{
  "qk_norm": true,
  "optimizer": "soap_variant",
  "learning_rate": 0.011
}
Below are experts of layer 4 (counted from 0) of a mixture-of-experts language model. Rows are named router (the router's row for the expert), up (a neuron's input weights, with its number), down (a neuron's output weights, with its number) and show model dimensions 0-79. Each number is 500 + 25 x the weight over its row's rms, rounded and kept within 0 to 999. Numbers have three digits each.
Before each expert's rows: "comes after" lists some tokens at least twice as common just before its tokens as in all text. This comes from a sample of Wikipedia text that the model never trained on. Tokens count by the router's weight.

# expert 26
comes after: "\n", " |", ".", " =", "==", " =="
router:510486534447479508501502535494476463541488476493501522523457480521480508489511575506471538536488495530486515505490506523546473497547528475529488467532525471515509523477499507451508528439494517479495521516512521512531530499504524482481497536
up4:505521548473493501481519499488489495486516479520502512491503526536483495501501507531499501477499496489514539479566516501433545440523511483451518450501516481497537493536476506510479512526513458508500531509522496487485491463456470516502464488
down4:502551483458481537509502537541461465533516502464535547488524475505533493485533472511544480500538535480545485471509490470503523493500511463487486481535529521504495526494548502486531486478516529539535497493489504500541540514491496483476488541
up5:508488532474490484424496524521496547479467541477497472528464466488466497505528510483477514518513514494506489581465504477500503475518551485511484490527487487491465490469511490488461536554545463498510497470512517493493457497524477511488537511
down5:484519476486478435447539506490531476514523503503496513510495505486504507463517499544507508522530447493528499481514508517517536552524471504484549485489510509488474463513459535498502482482519510492475459474488515520495440498502457471529449502
up6:470517491474483504477505468506479480476484499529504478466455501515500495524499500493507515556478507508509504509512508569484485539521542489540495488483431537530510486493498477494469507476499514518513474445483495500502533515527489484477500479
down6:499467494506505467523512503496496534490471492530489468477515447501507456481511560523503447492515451498501532560515487487482474467534483512533516495453492509523515534518502486504523444521546479526489490442468503473519513481493508521486474496
up7:480530522501531552504522504498508495526512514525532492496443504513486473460535483471517492466445485479483510493552481461511503518507477464500505498481488500548489503425510483504460484495543501500484511474491496525463527524517514496501546493
down7:561472493469468497475490505463494486469512514533537461465551500500477506547462505468480512503506498525512495508451503514555502495537544582526498454491540489495536492503494482496484514487455512490549491514489463517458505463483469471446478512
up8:445521498488509468484502530517544514451477492479474501502480499525532503500497502446484518517515490488490471535493503528509485486480534486515532532518524522521488526508509497498491505499529480506544472541504494485532497536503465535461528525
down8:485511490492506476514497506512495526517496503477494507449485509540460486463506480548468489452491511477509521496505522522461492504449500506517472510504539488490475521468494497489471437526504488509482502527513539535517465504452519498471471505
up9:501518527530527508488497491471506457475463534504516539483494516465494460508449462480450461493502467492451462522494512516515488496473499484505498536481514449507486481510450486500486522484483478521495514512484516506514490499480470537481480489
down9:493534506539504540530488521511503508547500506531482528463489516457468462489498484512511492526525500480487464542502480480504505508472463457532506557508463544485464461525514484532523493532498460514494488516560484542537461519502511551485482510
up10:495486508495496491457500467470506524474452500441468490507452479534511479485511487509513486459542512468484562537497461558477515491466559468512519485493447504512463500513481464471507517473504461496540500470476484509515510488499517505498525478
down10:515483492528478490437509528494496500476519530492537473482508462495496537555538520505508486515462488498478493533485496525511525526475512489513492498525501477511444561482464491507539524514540539472530516477519531539511531517531520482504561477
up11:462499485537469512501506516509523514494490559494519518522485490496487453439512517523483516551527488505491510529488523532482519504477516493495539446537487484492490504486487490490521526537473480531510515526494496465487504529504479486466465486
down11:519532548501518487477458451534496559479513527491506457448510514492465496528505527524506486524495502479515515501501490539467513486469482488496481465524501504463507481498527501502556482484523512484488458486468541498529487518516487512503564535
up12:505508512493453526487512504540494541499506548492450543491484460465489485468476481488516491492516434487515475445518549520516482503505543500505514530514498487471517486525524511509472526507507454499499505514499502491511502498559536530486515453
down12:500511453542549480470448482461468462530440492533542484543506456531519472470502550509505537486508512446497515523509521522508503503511520513483515526493479507540473506487517487508477487536504479504471495513482448494466475527498474494471474497
up13:494499531555461529475514513525527509508481521486507477523488478543483495506514495502510492464486496500481501489437431525494524460492472510459513501489481516547501573488513477509463558536489493542448468489433461473506447542503489500498481488
down13:448501551502438502505521481485469503499508469496482525507510534493499513454509485489509465446487518481467508451481493472501484483511483540559495472489517496450501463502544487495546499466492485468488501491484490494500529482486468537495529479
up14:541476497509482496503476525522495479506493488472519515514484452509485485454511540462488428498505492532517515511487505561503478470515553479488527494453509550533490518476492503449477498528496495464531499515501467502510466480517500525504513482
down14:488540505480491496506513498500466510520502539502500540511574534464504482524478493510468546549474463469476456501468474498502510511490459530499516527493499466462507509464492489512545528479497526477443436468478493535476494514481490470492478515
up15:487490493490528455486545472499538521516528485529526508481479520508485460508514464476512514497484499478487456486516482502463499453516482453466481464538483481495500499486459508479472497513527486463519530506525478504478470533483479502472541522
down15:527487527481475523521535522537504535484500512489550518500535514467480500509516496496510514528484525499520529483553481497540480499494483447523525470549504505530474512512478517489506527488553466482488533531523572475529494488481519494504509522
up16:500459501458483478474521536476497535471454527532469510513490478520459481441507534458530507490509495510493487492546449487448479503503488465506453546498489474447467523479501453502465483483490490506492521514477508519488479437484485478490488513
down16:504526525496491496527492549503505487459521519458540522501555468476441545550521506491506488496499463527506526482490522515502532503487504517495501497489498488537508524530477523475518505480517471476489496454497531537513460543524537488537484467
up17:441492524497473471486506501496532509470475504492504484516503495488530489517478558490498509470500478488459500477555507514501474463494481497459513535526532520527485481437529492478466490496461458476502523493496493471481439497529484493490483464
down17:528484492553532503495526515516522523480501503474528522466482488547512519502479485483482544499495492512522452571467536493490501538513520495504456477534484529476520510501475496520536530485537536494528522474525560549489516479546481464452502498
up18:490485475516514503505536526471521496518510547506479501553480511452470513452495529507457448530499475511526487471503524512510517491498532514510511494498498530532471520547529472518462517475473463543520458457517488528520505509506561492498497495
down18:502484533487556508511499530495497526518472436486481512486541525541507505504516492513513541483507457537496478486531507522491471485479500516495477426509478509546517517476505493470478471536527521531477517503461504461481510492488490469516484521
up19:470497516535516479518464495502502496505547513507509493470480515549487475474539491476540479507508488511492457451502523465488516469500476499473495547481556524452540479512520503497501490539516461507472483495489504514470480516556472492498483475
down19:501482519475510507486498526490501487538452517450486473528520505454510458518464539480528525517518518501497510518507413502500470482490520440520477472511491528488490534506469513524517499512469519517543503505462440498515467473475476448490492539
up20:470545506514490501521507512508480501442463485516519483497475500500512514442483530480509469528487485488543510510507524526549492472499498527483540518470501501443483550472488513511519533537499468534478475485501517493519533524485473498509519482
down20:490486501492456540473504459544502500464506485478488511507514511484528460502493515486519492508496489531485532508520462496524501545528485517494457464494514491500521483470448477505528487490509489530506484544486504492578529472507488501532512495
up21:524445497533543495460516517441483500535456511534495474504519500474522478484472504489462499521497475507509494515504507484508451507494504470516469506503473506502462475498438471477490462416513532513519500478508485504462491524504455509470463471
down21:536565494486542530517555471491460459513497529509477483505481484501551501498494496475521507519475483536503526463505519479508470481498496511494463539516469546519500461542516498498518484452478499524480489522530465493460493516510497505519485516
up22:473479501510486501517542505455457508479488483471531469478478482528459527501492500519510516464520499506462499495465419551508493520503507502469484496541501559496495497480495479517479513490504463525472467502542494474485470501509515519494492448
down22:523527483483493511459479478501483514507528484544470542509458472503486448528517487500508537507477504490557472537535508473520530514498542510469489520467472462462499499507492484502530487480487502499532481490486472511470558491502473491527558480
up23:513504506499512523473500483471498464522512501503517475539508451544479529533539451515549509489507486447475516511500463544540490513530573484523484512499514488539501517494490520492491504480490455500500487475469494519477473457511510497418527509
down23:475483476526474509519499518545545500498472495528483494498509503481425524516531509485495506507534521499510508528499469519496502495526519481555482519525506502491477449515565485507545490512484520492501525486489522518536555537497479503533488507
up24:515471530470471467471520502514499517449467524518522491505508466507500536503525455519488504520477485484518509519519483525500528501495485478469492474532515491524466505505515489499529547507506500509466493453467543506407509495458535463534465456
down24:509481499496481515503539496498516475473485504478463564488498492502473497451546540495511490525526537514517460450527516537514560511497451454484485506464496506535468472458553467536553510523535521488518509454545509515497471513502528458489507472
up25:500484433472477535483485510467490486528521523472557492507500487493523498491468524519504490520503478518496520509546520509491468472460478536533473507475531514504508502518460479536528492523505472501490508487487503522478482443502485501465462478
down25:505489511442508520484509466530507481513478452518545529503424469489497499472509513521458528518486479536486494495478494462511528483536512502505460517467507527502474500521479541522480489490533469510430496523485540449518462481534496483505524525
up26:496482556522519507494517460472518442513518522524540513516533498486477521510528467484492527526491550499442538464476533504455507479513537525470556492520525495498480525509469469500483494491510491528503454517483510524484463519476509491459489479
down26:510504500483472499472493518455527520550517499520509505520534545488478513491520471517534546527500487485446507499474472523462548509471509548478523556515498487545495508502549519509525502450479478524526481467490503533470515476523490505510440461
up27:493522526520523498469492524491481475515518519479494483488488493481491525503526512519483515523446526483485513536483472504473503494534485505448505469521521475504505518498531488444469491481514528525551468445474523524509502481504483430479495470
down27:496544469481473528479472514469436507517514421509518461502496536486501507490533465498482553518512448528495513480489504551558522468501489464539491480518502484508487513524459473488511521494516517519479500483479522499530490498470510485519487492
up28:499486485496488503487532506429481481539471540481496489528531522464529470529489480449480501554486511505504495483512473499515501529505515470496478499489486517508508502492500484532495507497556514504501502443541482500495490519523463480491488512
down28:514509472509556486508505521507491501450481492448506536490492501492470510494532511469516499511467519492510505503500452495512539508481523470517503454537490511493424500508477522537527497507512510451515485479540496507520504527512547475505482481
up29:485495498482491506474533510506490520484504477480555511469508490508507440529462497518486526526479506499479466489522492519470492488454520458473481451578521465497484499494448500498479508525511462509518479476445497498502484481476516528477508499
down29:487533522527496557529481490475488527505550505506516485486505492547468480491482496490480535471502509545546481556497489462492498472501500500525507519459504530485511519467468495537449516498490458588508530511512498491550526482488464503495513513
up30:483500553553528493505525474460500534457499528505484524518455506486500525456494485448492503467452503530482532519528483511485479515520480498495498492520503528538477508532453523486502453489546431501541474499502502513431500477535521512479514548
down30:533486485486487519492490495520495484484510515470495538473504515469474544521492482519512498505526472506480479453482491519561496533481510525544512534540509486462510502509493520481531549555454490515494481499481482509476557488496542513517515493

# expert 18
comes after: ".", "\n", " that", ",", "s.", " \""
router:454482479466505468469501494492478462481539481529497476505476500510512452487505474476500458508469522493555518472496492528472500492487523446493528471507473505526504489467491470513518498498530497505543490505529463460553493499516539444505480507
up1:486477481531501525521483487499488518469474489462501486450481478485531477520505514521448494532533484479497504477489534491498538529488472504501484543487511478465518533508488512524479505517503517490496531522525451544517484566455430509477509522
down1:550477511500505491511474541504500524525479488545499468534482473506480508492523509466495460438454473518483522524507453508487478441503496487460528477472463502529475471470476478447508506553464479511528506459470489507481517457508498499542507500
up2:490516510510458478474487485476456496478487553485467527513527542545470494529524498501467472516515496470558480522497462476505520480487485479475445464499522488510526491440510502470512479483543514544522527479461530480495518480486543512487504495
down2:487517516520528476519486524519550505516489451539469498536486509444488492540510465532510492519486531475504490509530559516495513509491494513512493488487478515507486483476528490522450513456474517484480504478480462531491497513581471523515503525
up3:503518465498522494517468469481510528452483513521487504488539503549517508511545482491487500479449518483512520456522470496476518482529503516513505503523509524463505473481479489479509486530473526476496542519459490450492499516466501458477495507
down3:551532500514462507481489562547525516547467497504522528473492519487516495517512516494524492491483493510512447500501506510511503508510498480487512484511466500525526493483482493506494491510524499448521459507542532487533483482542471522565494492
up4:496495559469511480503498529501477494514531517553537510453498497504496512555499513539494511523481488499473493494566508494570504474530510510529550504529479526492506493477457496490509497483483489502557519540525516492500493511545533471521515507
down4:525510431534503504516506519499504485503463528508478498569525489499508512462505520482470524525507472511541517517497506516453488539522513504478472520487513473492526524522528524498531474498509480509469502467444528522474513498455459519461488535
up5:512485472519488539499472519459487477470478507479524506519490502496504458496474596488515477481491499500533478521522497471519533510529496516517502513490472518474504507491511515506534500491515472541489480443519518476524481459469515515511501497
down5:521503494489498525485490461524483503476469531502512539500519481504501463475537441482537497491473514571514505529514480532485509497526494533480488473523530532509493488530516511523496469486514497511498501536490514490529512490505503473508498500
up6:490480505475471505506543491481518482483474499455462464484514489495522522446492485467491478479544479512519524508449484530454436505485536517496529494492466508532505486493484457520485481503485518512553513458476513487494479520496544469464488492
down6:495481514498459506497505463536496538468478465485525502487487501504501513531474529503489471549476464533504517471490519495491525492510494460527498493487526520514509493464512461512504499524529503483538471514511519525536537479503483483556451481
up7:484506512483465518482491476503473445501497492515510490488500504494476494491476493519515469506501492471510512482442473510453487511513488460544465536516527519541485511478507485493440448498503481487486510471475507536474486473473474503431501528
down7:513533507522476450535554479480541524501461498509502516497450500502475498482535560489517499466511514503534519517506499507488506514502499560505536507501496519503503480508503544473487540492487522506491491486510520505507518522513504517528465474
up8:475499454527498447492487528435518484469493475508489441454517505492520485485513511511485495450503456499494516467502479479451532497492474516458477486462528502499462462476501502525479500466491474458510478466507507514504491505514511500501498523
down8:481479495546514510486551494498458510472515485503507516507501535531505501524463515499514462516518533488496505501496521512501471512502524483482484501474508454529551510486486527505494489532495461448514440538510538515489523473568488533449518466
up9:505496535507512478497514518490494503512503542493458495483527556532481473486481541515479463541505490463495508518462471517522526478497512500502477476531494471478458522473511512484505496514536494552520490494509491467532498502498511563475491509
down9:493520489490470486491527515511470510506531512508509495529515525528439505538506447539519515513542548440487514483481496499485495542507520497493467481541507533526505483495517463505522519507468517527461499515491449559512497506500468461512516533
up10:520515469491520477496509557507474525497489528507543485467569501486474519529490527539503532491527511493503507509478469505521537474472511507474521500507510483472504469464491512493494469466502469491498503508480499480497515487506522517488536492
down10:523494525472450486555526513477517561510486527496495478495497485536508499557511487547522444507489486515513523518497494507456507503517467522529529545516473459470506519494492500519492485496475496478496545486517527503533490487506492472508503509
up11:490537490479509465494511472521485517497456524471518477494476492516469496486527520505447462510473517517479478480513495536510496507524481565502499466476458486535519505506507491531507521521552508505475533483558489533468484477534492489486471484
down11:505501497494520517474521506536501465490498497508528549493495538488469493492515508486470520502450542464480476504492472517453520502509528527537548514481440561478501500500446518504551502479518460494487512500536515515532486475447538492526492519
up12:480483476489515445508509487462472514501521483521503494502523494494487511511473476519491475472481495500457521494466528496510481527485471474460507496512491456493483490506525467498494463528506467510529481496467466467513520450477551451479517463
down12:523488547509532518539521502454470550476479524531536542514522488542515507520473524480507499506489502533510488505475510498514521522485503473511511489487543451506482509474493514509498486516499492477506504493523509502535516492530492498518536457
up13:485503497483453504485466495510516509524502505488515495510497481483515501546460454518537525562485472507525503464495489518539434500475492510517512485508516490493512531501504485480486523500457524562466507472471512483511521497470489516476564539
down13:523512536514484483489552505507457546514481535472474471523531457522503485513462516482497500472522489473471470465490523513462544491514517472483472470472474474470471507528472553496488497471463524502483504463483488498436470536501506503542545476
up14:472545476480548498527560522486493456502501529531458493478473501550467482465455500488527477493474482507534494554505487480484491523511479539508471491487458460487489490509495503478495491501472496527542503520491498497442502512486468537531529462
down14:510489498513513510564519460503462520466493464547482494498482515500492507567476499521492458510520508550498481490479529549491527501524538498491510543496467468480513537541482510532525459512470483496534511481505499465476498499465487490469500472
up15:480477521479498500500524509518525520473558500548523470498536496533490446543537494510506466517499481464507485502479489485480498471461471505487481535500474504487484508516492423452522527510498495465522522493520477478508476502471506520502505502
down15:509486451526477501499501449449462475513479524469528501526487520481525539479507485511502498481509546500507515524508476470521518502529471507457538490506498486485511496545509509491502500515519518527486464526446505561465532527501485469501495563
up16:509499505459486494450522484492521463503478507529465495502502514478522469506484520464460474464462561513479465501510517513494459513454487461538498494512491490495519494523476487514497485511534505512556457466484473503527517502516487490524508441
down16:503487482471527481502539507502464473502452496522506494549478495522512520535489468506498484526475481537499496476509501545511501498496495559510493475559517504509467496508524521504483524528559469444557503475514464506505486497499495530536456454
up17:506464475513540489503483474521465522496435497488534492496475484497512507500487497490467502473451472487496501475463504546511466510475519462449489452462489506465476555443529494536552496496517479457445477501510527448474486512517513495476437536
down17:476497519465468495507502491491485461483496492486479479515493487468483509479460512485484465509476487517491502513471517474504492457479530477497483533529500542509521491484457521476499531513489532457520497477482503551528497458546481490497502487
up18:527474435488482493521547512475495497455492508540476484445496454529485502491505489495529458522567502467482506505485481489497473482500524523494467492478491492535499532515481485513431509470497481491500501490520489484532490515490480499458438490
down18:523496510507470499487523470513531519513490457510479496535516536495445502496517444498496483491505524516462463523494495520498514492480458534568514507457495452526492469469438493481502478480460480493492469448517546497522526506530470523513473497
up19:508496543496514527467484516535497473545512519480512526474492457473468519507538484514505517514566511488474501524508516515527518473524439487496461474514489520478522453497528518508489484517476471486483493516513535502497476509481483474473545522
down19:493525467464488504471487491527520481523487501459493510471504511497554514490497479493533549469500513517520492523558493501494467512471470491533496518484495499541489484483472499478483504508465543505524538518535495488502478509488510489449474512
up20:467485464491465495519475485526471485495485526481447508447485465534523496526570531453450512508524484511521467552490513529478469480482517491490485500490495497502524500503494482515509487473503493519489474503490484501495472492479471492458495507
down20:510504473483498501541501510490454474519517502490466511438506489520513481537543484532515479499469505541447534460478518556530499475463485472476498514520512505456541508538450480533515500474464470530513483522467510484484493491504499493498514494
up21:521505441507513473539465515470505473495442499462470529454521505516516516538513502478480469523480500505498496473536496514500503488485434513494490519536487455479467464504530463493546481480536473499521539478499503525467472504524468522489475488
down21:489452507489445471482524511496564512478492542554476475511453513472516488506468524530477500494536498502488514506477516490534524559475519491510510467460467494502511543479496515509490525526484497504484457469486458487507489519523543507462497481
up22:515522521507516502472514440495500466488478486492464503476471494462484517507549474486490462480524495488522456516516499486475496516511498462539496481538562439527492502462532511530436492523515483481522484501484467522512478531480527494493467511
down22:475504451484482497534500544543546479493495508507488494525465509524480510497499536519544491517461517527499484498461489510500512525534467492467465511470473502468491477536512503527508476514441479523502488516506513455482536517470496468491518506
up23:444507475448505479477497479498459506526497531466461509493513519544474510520456529439534527433503531452531543493508487495486511495452478488509484549509463489469489492517502476508498491469515478500523523513485476493490491496507487509535529501
down23:544522541482463507490509531520517487522502495564478497511467512495517474488512515510493559486505527518506516510515518527525542519501524524471507453481520479500518477522540530518477534482566517490548547472498495511527545491490499520540521490
up24:515504480472492483465520471481495526457499500500486477522538512468498504455480460508553519469532520515494430488468475530551496511473485470482525496478467514504480530472508528504501495530537477519465521477517497475548481522488552512494492474
down24:509456448555492493511489506494511499482497518483501474482518469518510504519471484504480493452509549482464514461492516463477518514511501433462511484499469508470507475511483532506487494527534530550510466504482516439530503495533478510499508501
up25:501467523493479440446501514471504522510507480485479520515522469519439479529525489508509509522462493488494511512507487491464467505492485488527539527531497468512477507453507484492496484465484482462514469521480488479481504513446512526483507515
down25:471487490513546441505514459528510479526529520511503511512497522509457505539523502520538442519479499462543499507520485511479480469519516510505513505510525544545494520502473521496484510508441513492517464481490524482502500471501514522482518500
up26:530508460491487468490539506495462504494500491522512489512521451503491474500505493466521467502507495534545502469503456526446456501493493523479482489555510490488478501492495469524473510538513470450467516466501500517512495516514464508507484520
down26:465499527450531488494429502478506486499496425497543496525506513536494515490492483498472501488504507489531481473470478504540532515508495545554501509481524522469514510497489561409553462486514516523502498514503528483484536465520506542477504509
up27:484471505519510481504520530473493533506526485555548497496498490511461478554502495493516497459508474516532496508549500483492478496507508531536471498466480507473483505510543495460534501529502484509513528508516533474500481545490491478483459495
down27:459440472473482515476482489514495493529514488515478529507482515509501510510503479506524528471471495521504468513477520490499446513502467415477474524468471470494504514512545499510557516511523489491547517515528484492480540523502487514492513506

# expert 3
comes after: " the", " United", " New", " in", " of", ","
router:479514446503513547443482506513494491491484523472492551493488477486484510506481493500520504485466490475538501495510518498506483535491503498493447476471490475488512554490499490537459524507469479507553458520523574537506488511466517465478559483
up1:487464540487468478482482500518499512494504497524497547482504506484476499506512475474486503456508493502515464510511485502472497506511473470444517518525492511491499519503549495499485465464513518523479508546512537540498467500471486499492455532
down1:468508488499496488502498502451428539550494452445508509508516496512476508529474488492473492467509502489493508540546492554527496522491534466517464468491516459477503533512516485488500531458517511500541462496501461518486481504520493493550516473
up2:513538499495454504474533527500487454493531483486455498497511508486500484459439496501501469499510529516522554481483464508502522480512481497496534511513511514490502552471550489470478472485499480511477505483479519509504491510489479509498519484
down2:473472490522523529472483482530464479502497503456470540493548455488525445486523455479511493479477459525528480513465535472497487504499510516507485543491492536513486479567501468519510488500456483482525450503533450524496482487483502506532550478
up3:491505487522492540486506502497501512526468502477499484505511500534472476519530458478507491462482519493554517520466508457495500540490515469496535524493502466446520465494512481485481490447561471532501508530477542540479494558487481491543463458
down3:455502532500481515525430487476503514515491535479458463523517530492498532506471515440521462510484510502484465503475484469527505472539499483480514523495489525482504477448550454495521486479501478489500507468470539516537546501495509487525460519
up4:532499506539520508514512481493507493476472516521482523482504481471521496472511490498499487426486493510533517497504480512478486492526511515521465524496515546491488490536492490489493516530504466485535531480499475500478472511505500496492488494
down4:475539501519539486464532519503510493509550522485471530512493468536447474501494513488491498487503496510476461549493500508522494512526463491489506478532515481522497474468506503498554534509500496465498534476531478488496466434539443501540513506
up5:526488504523510510481497478490502503520502521535546499530498476489482481501501518484495500513530497531524552523516512455483497504480501520514514498474459468473471489534496490530486526493495502554510493481521541523473443486543500474533475529
down5:462466502460507511517536481514513544484498542502497486466519529468511512484475478492486517496437519475448449499515503522542487477543497492520516503544520479556511509466462536477523499530512506493453555493474485496502490485483487519519540471
up6:491483527485533487442452516496495491523474487512480549482490509536489492523571498503490490543518531471504519487498507537505494541531480533510505482494476428490498512459490453539473510523547522529536461526496509474495493469519500480511534480
down6:499450522553479453460521490475517526469509478513472515529478543472555547551489510514489514487493516521493522495478511527543535488489451527494503509493527490511459486518515520468468525499518516517530478497517431500478521520507457494442474504
up7:522499513514505508472509501496493493490518503528503512471485491479515500476478467470491489517455491482459489532435488523504546482509501481517459494524507497515492520522484498549493481484476520473495493467493514555464467493485459496485499504
down7:500520486482472546503502543473492488518541479491517534489462465487490484486462514524501460526475483539447486487473509474514529554538497533482479509538508522513460475537484455487486509517481497495495502522519458486484475501510493514452483494
up8:527500499504524464495523504496477505467541496528489532487491465482496479479500472554463475530488526529544533544492520505499509522460516509508460492528499479479503503485495515496541503530508502488463462482484459511501503511495468460501510496
down8:478523543529476496505503531499521492508455495518475513483554488487484541518508495532546477516470453502486511521500542552504498470474530507526495521521500489469535495516531498537498547488512469495515469560512490517488492455508499466487474503
up9:519508486483532479484469498438440521490493506493505506524437499431452500462509535461524490467421485482488512491500501505477523513511457487504475544469508462465515543441473499495443489497534479482519474514500523514503515499527526499510504479
down9:478507495515465523526463484523548496523510524541465450560506515496493484487494499515474542488519510498509480514482469528465497460512492448488508501490533481475515540507505532483507557470502495494483459514513508556511545529485493496504509470
up10:514424466477484493532552475501494499481536515500494492509502538518487501503495480489497501492518467488499509472499485498471447465530484502445503464540500513500547502523499522517489499490497464465488540471519517430487530475531494467503516480
down10:476481439452512492472502485479508505487514546486538497497489530515506452473452520490477498460540467515496509512515497495495529480512521494502502510528480512495516518502520505481509494464518482480508500488518486585480525489501501512488495521
up11:491453513506504472471547531479506460482511474525503513502486504528549501498494530494466487477468502501521442512517478507492532493521509550452516515465496523519518510524467473500522499504527500532445498516482521487518449479484505448495538515
down11:474479465461510539492489538483519513481534480554469476475512496486492488515507514485439496527513450506472490478485498507504516494544458489513520490536481530519492485476469496546501507472511508526492517511480472535478508506492525506516531488
up12:539507564491494515469490504523531529503480470501500498482444471521508491487499480481513521489521504469484546506457473473452548433483463486487537456485489504483512502512488476494493523482516498510534503481539476520502488539472461472516488460
down12:492530469520494469482538506470489482531457511467463454489497477477534551504478526477486515489497500497512534489513520528527524536491489457475505507481488502539528478545479481514542470512485534484504500504512504526497541505498474461464486505
up13:509481476531529497514455437464543472496447461510459496520477517501522517514536494538481493504463465471462466514506487497508490519465499478518467469481530497494460484536473539458496441465508471530478524503455506504452511507498490495505503497
down13:516491519509487472501500490488522555454444536429501433433503469472499495520509497495532499489461491484488511527452480527475474533491540459496538498470480499532521488491472519505531521504516517493513449517537472504538511497506505502476460532
up14:483497463432495454511500529476485512503488544519496488458490526550503507522509506475527479476504518506516466501521494508503489467535506497494510503482538538490428483494473458514517459483487473465542471504513504465501523538467500506495510502
down14:483506513460515463539458512492566496505557475473546479530499502495464536529533518511524460462476534485492482513531541533500500498467505447522490493484496470488488517472516531504489467462499484485440538478529500535504517536521509463521480461
up15:433493503482503468516495525521507515468523491489506497509462535566496503506492493513491511494495490476501474493522516515535479488489514523473512508490489480473479521452468503451493487548504512475504521521505510454517550496502479485456508485
down15:529508519466495538530494483487497474531457505536504505468513463431499469483509503507511521503505515537517490503454496481470538512505493468494496471523489522511502479540522484533504521470512486554502473484456498531471465471502522512514465494
up16:500513483485485486514505483503503500470487486513493474501513499498478487462513480530473440513482494502510442505497476511512499463451485481492477462517474538436496494517492536455513488514492515474449530497469489470500505458436498512490482500
down16:507482492526515513499484469501492490517488473465454514510516518519534513532514489527485438500514538513512552472463481520483532482542534478568497492483530488517555489532484515527539513491484480506472519483485484471519505509497526457465467528
up17:469495471441476481487459509509497549517508485491507518510480516484486495457506533499463494482513491466477455497485508504514495464437507496499505511520462529548530512510508464510508501498528455469553497457537485475477479489500540509498481508
down17:488482465519502471510549498512489496533474469510490497485497505511467438517527490490559503505502489544480479506448565507536503514492506496538507515464510512520544559443520499506446526487504536452502540500496507481508498498521459492488519446
up18:456475501486450513509502509500486507528510534522464504442524537510490482514508472513504532501526519464514494516525465520488469534515496517504446526491480515518539454509529484486494505491547492498481511479514472485424456533521540518459490442
down18:525502481547461502493497469485503471479481504489485458446530495529521474560447484492528523493534531511519524476529544521522484512486479490486469469511527507501482504508506453508514489488534491518495549500465508492478523518548494509459520494
up19:497524523507461557478492519487491500485502493453523481481484445484531545479502520514473515469460534496516507563499509456480477499474528479465532517496555563522517515498501467484508435475495501558509514475532483528488504518517510470487439450
down19:464498454451507504496520499476505463501482510487523497539505480472484489501520496481526491549549514516472514531513524512547494489498492449499511526539442529505478511549494516497479511529531528525483527467454522507509494520492482529481507480
up20:437502535535530524489551451506490517492481530509485510509502505493508508483526547491514502491483470498533533485482510530513520495501515494527520433464518475443508501518505507525502459465523489548583484518502537508525481505558497507487538540
down20:504525443449499504493495494546506469541497456507530481491522551497494471504479485530499517504525525509495505495548514519483493496434470515507530532490510513491533483504493479504455533471505547459478528481489444480491506498506520553487496527
up21:524493501491451484508504514521495441512507524520533488493520515529500503473477495485472505524494534493512504481516446499468490484487471478487507468484503525498509509491517542491489467512500486486532517512501492437494496494473543502504525494
down21:485477470497528502514512554515447512482513473495476471528525519468529514498504476474485533509521485520522530490456548523490465526516497508516531460534471512448473506547521431523483542492535501553512498534531551491524480460528517481480497536
up22:488498499488460546503486505495487490517443515486527508467473513504491473488521530491464507527487526467527470511491486522508460484492500492512507496481489524460485461473484499510480489473456520494527470486472496515465482523502493508464546462
down22:499516477469487472527507505443463510451445483499465454543490469475520528543507531459480480463543497496538460491539530503472536504491477491527490476515532500462482485487535535491487517485517488499497516498472529472491501509517497471488486474
up23:474491500521529573506513510476511473525491449516475484475541484483486500498488500462502499472519538507490488510493458562482514447493487531507489503471460515519470499514497463461493534468489493517469473499502504495525496479485518473499479517
down23:488513502511502490474453466490514467494524527513508526482474522449483523494493501523497471541547437494486509489565501481509520460498463470552543508493540514500485471487536496484531500520492500474506533559506511507508525510523491477521511472
up24:509485454542527530546438539484537520495501547489508532497481490509498541527531499500497505522514482523501516524532485510499533516531521521497491503493437522508508475501465539477480433490487480520529503533503500457529512515520501514496489510
down24:552518477526465504467483510504479481488467527536515500523516536512521485428508495500493488523529470516482532494506532483494477455580518532486508540488494491519476488473519531497475524525475482509507501492508475512468488447520438461499483509
up25:506508486542570520507515526489473539489505491500468499512504508503489480517524519509447495515506506508506549507521501543488533481509486470526493536503485539484525502493481522454459521469477519516530488533539465487478473506486465495496524496
down25:552498517486505511489489541537503531537491529496516523495551504479515479487471473567568526463543472515477487512520507443498479505500503527512487506475529513512545512488460520502531527460479517496491518518494478456505519461458529537483477501
up26:482499517537493506497508452525503495478512521504491524507497521526506528518534500476538497489502467485515497512501488455559490518541542487498479545494532474483526557494497499524506469487526454461533471483512520522478517478490494468496511475
down26:481507466524523493513504541488538456557482490495471493482501469497546483494473485490523468499538506488546520508498495482483531518541498541470519505456496517514480465514498509412468520538516486497534527460496501517511517505520477509496511546
up27:517454509520530474498505517500482500507504530494495490470521488454502496485454487527441496493516518495464524495552494529469505484526539509500504482504527499523524498489537486517516503481522540479552466550519448476566500561493514518508485508
down27:510493499525555539535476487546520493484510492513538526488467489501488507495530497496510483500518476497475476546471445524482442513485494467509484508517418492496471495498516531490539514543458479536523480485496524500481504494481541510462521486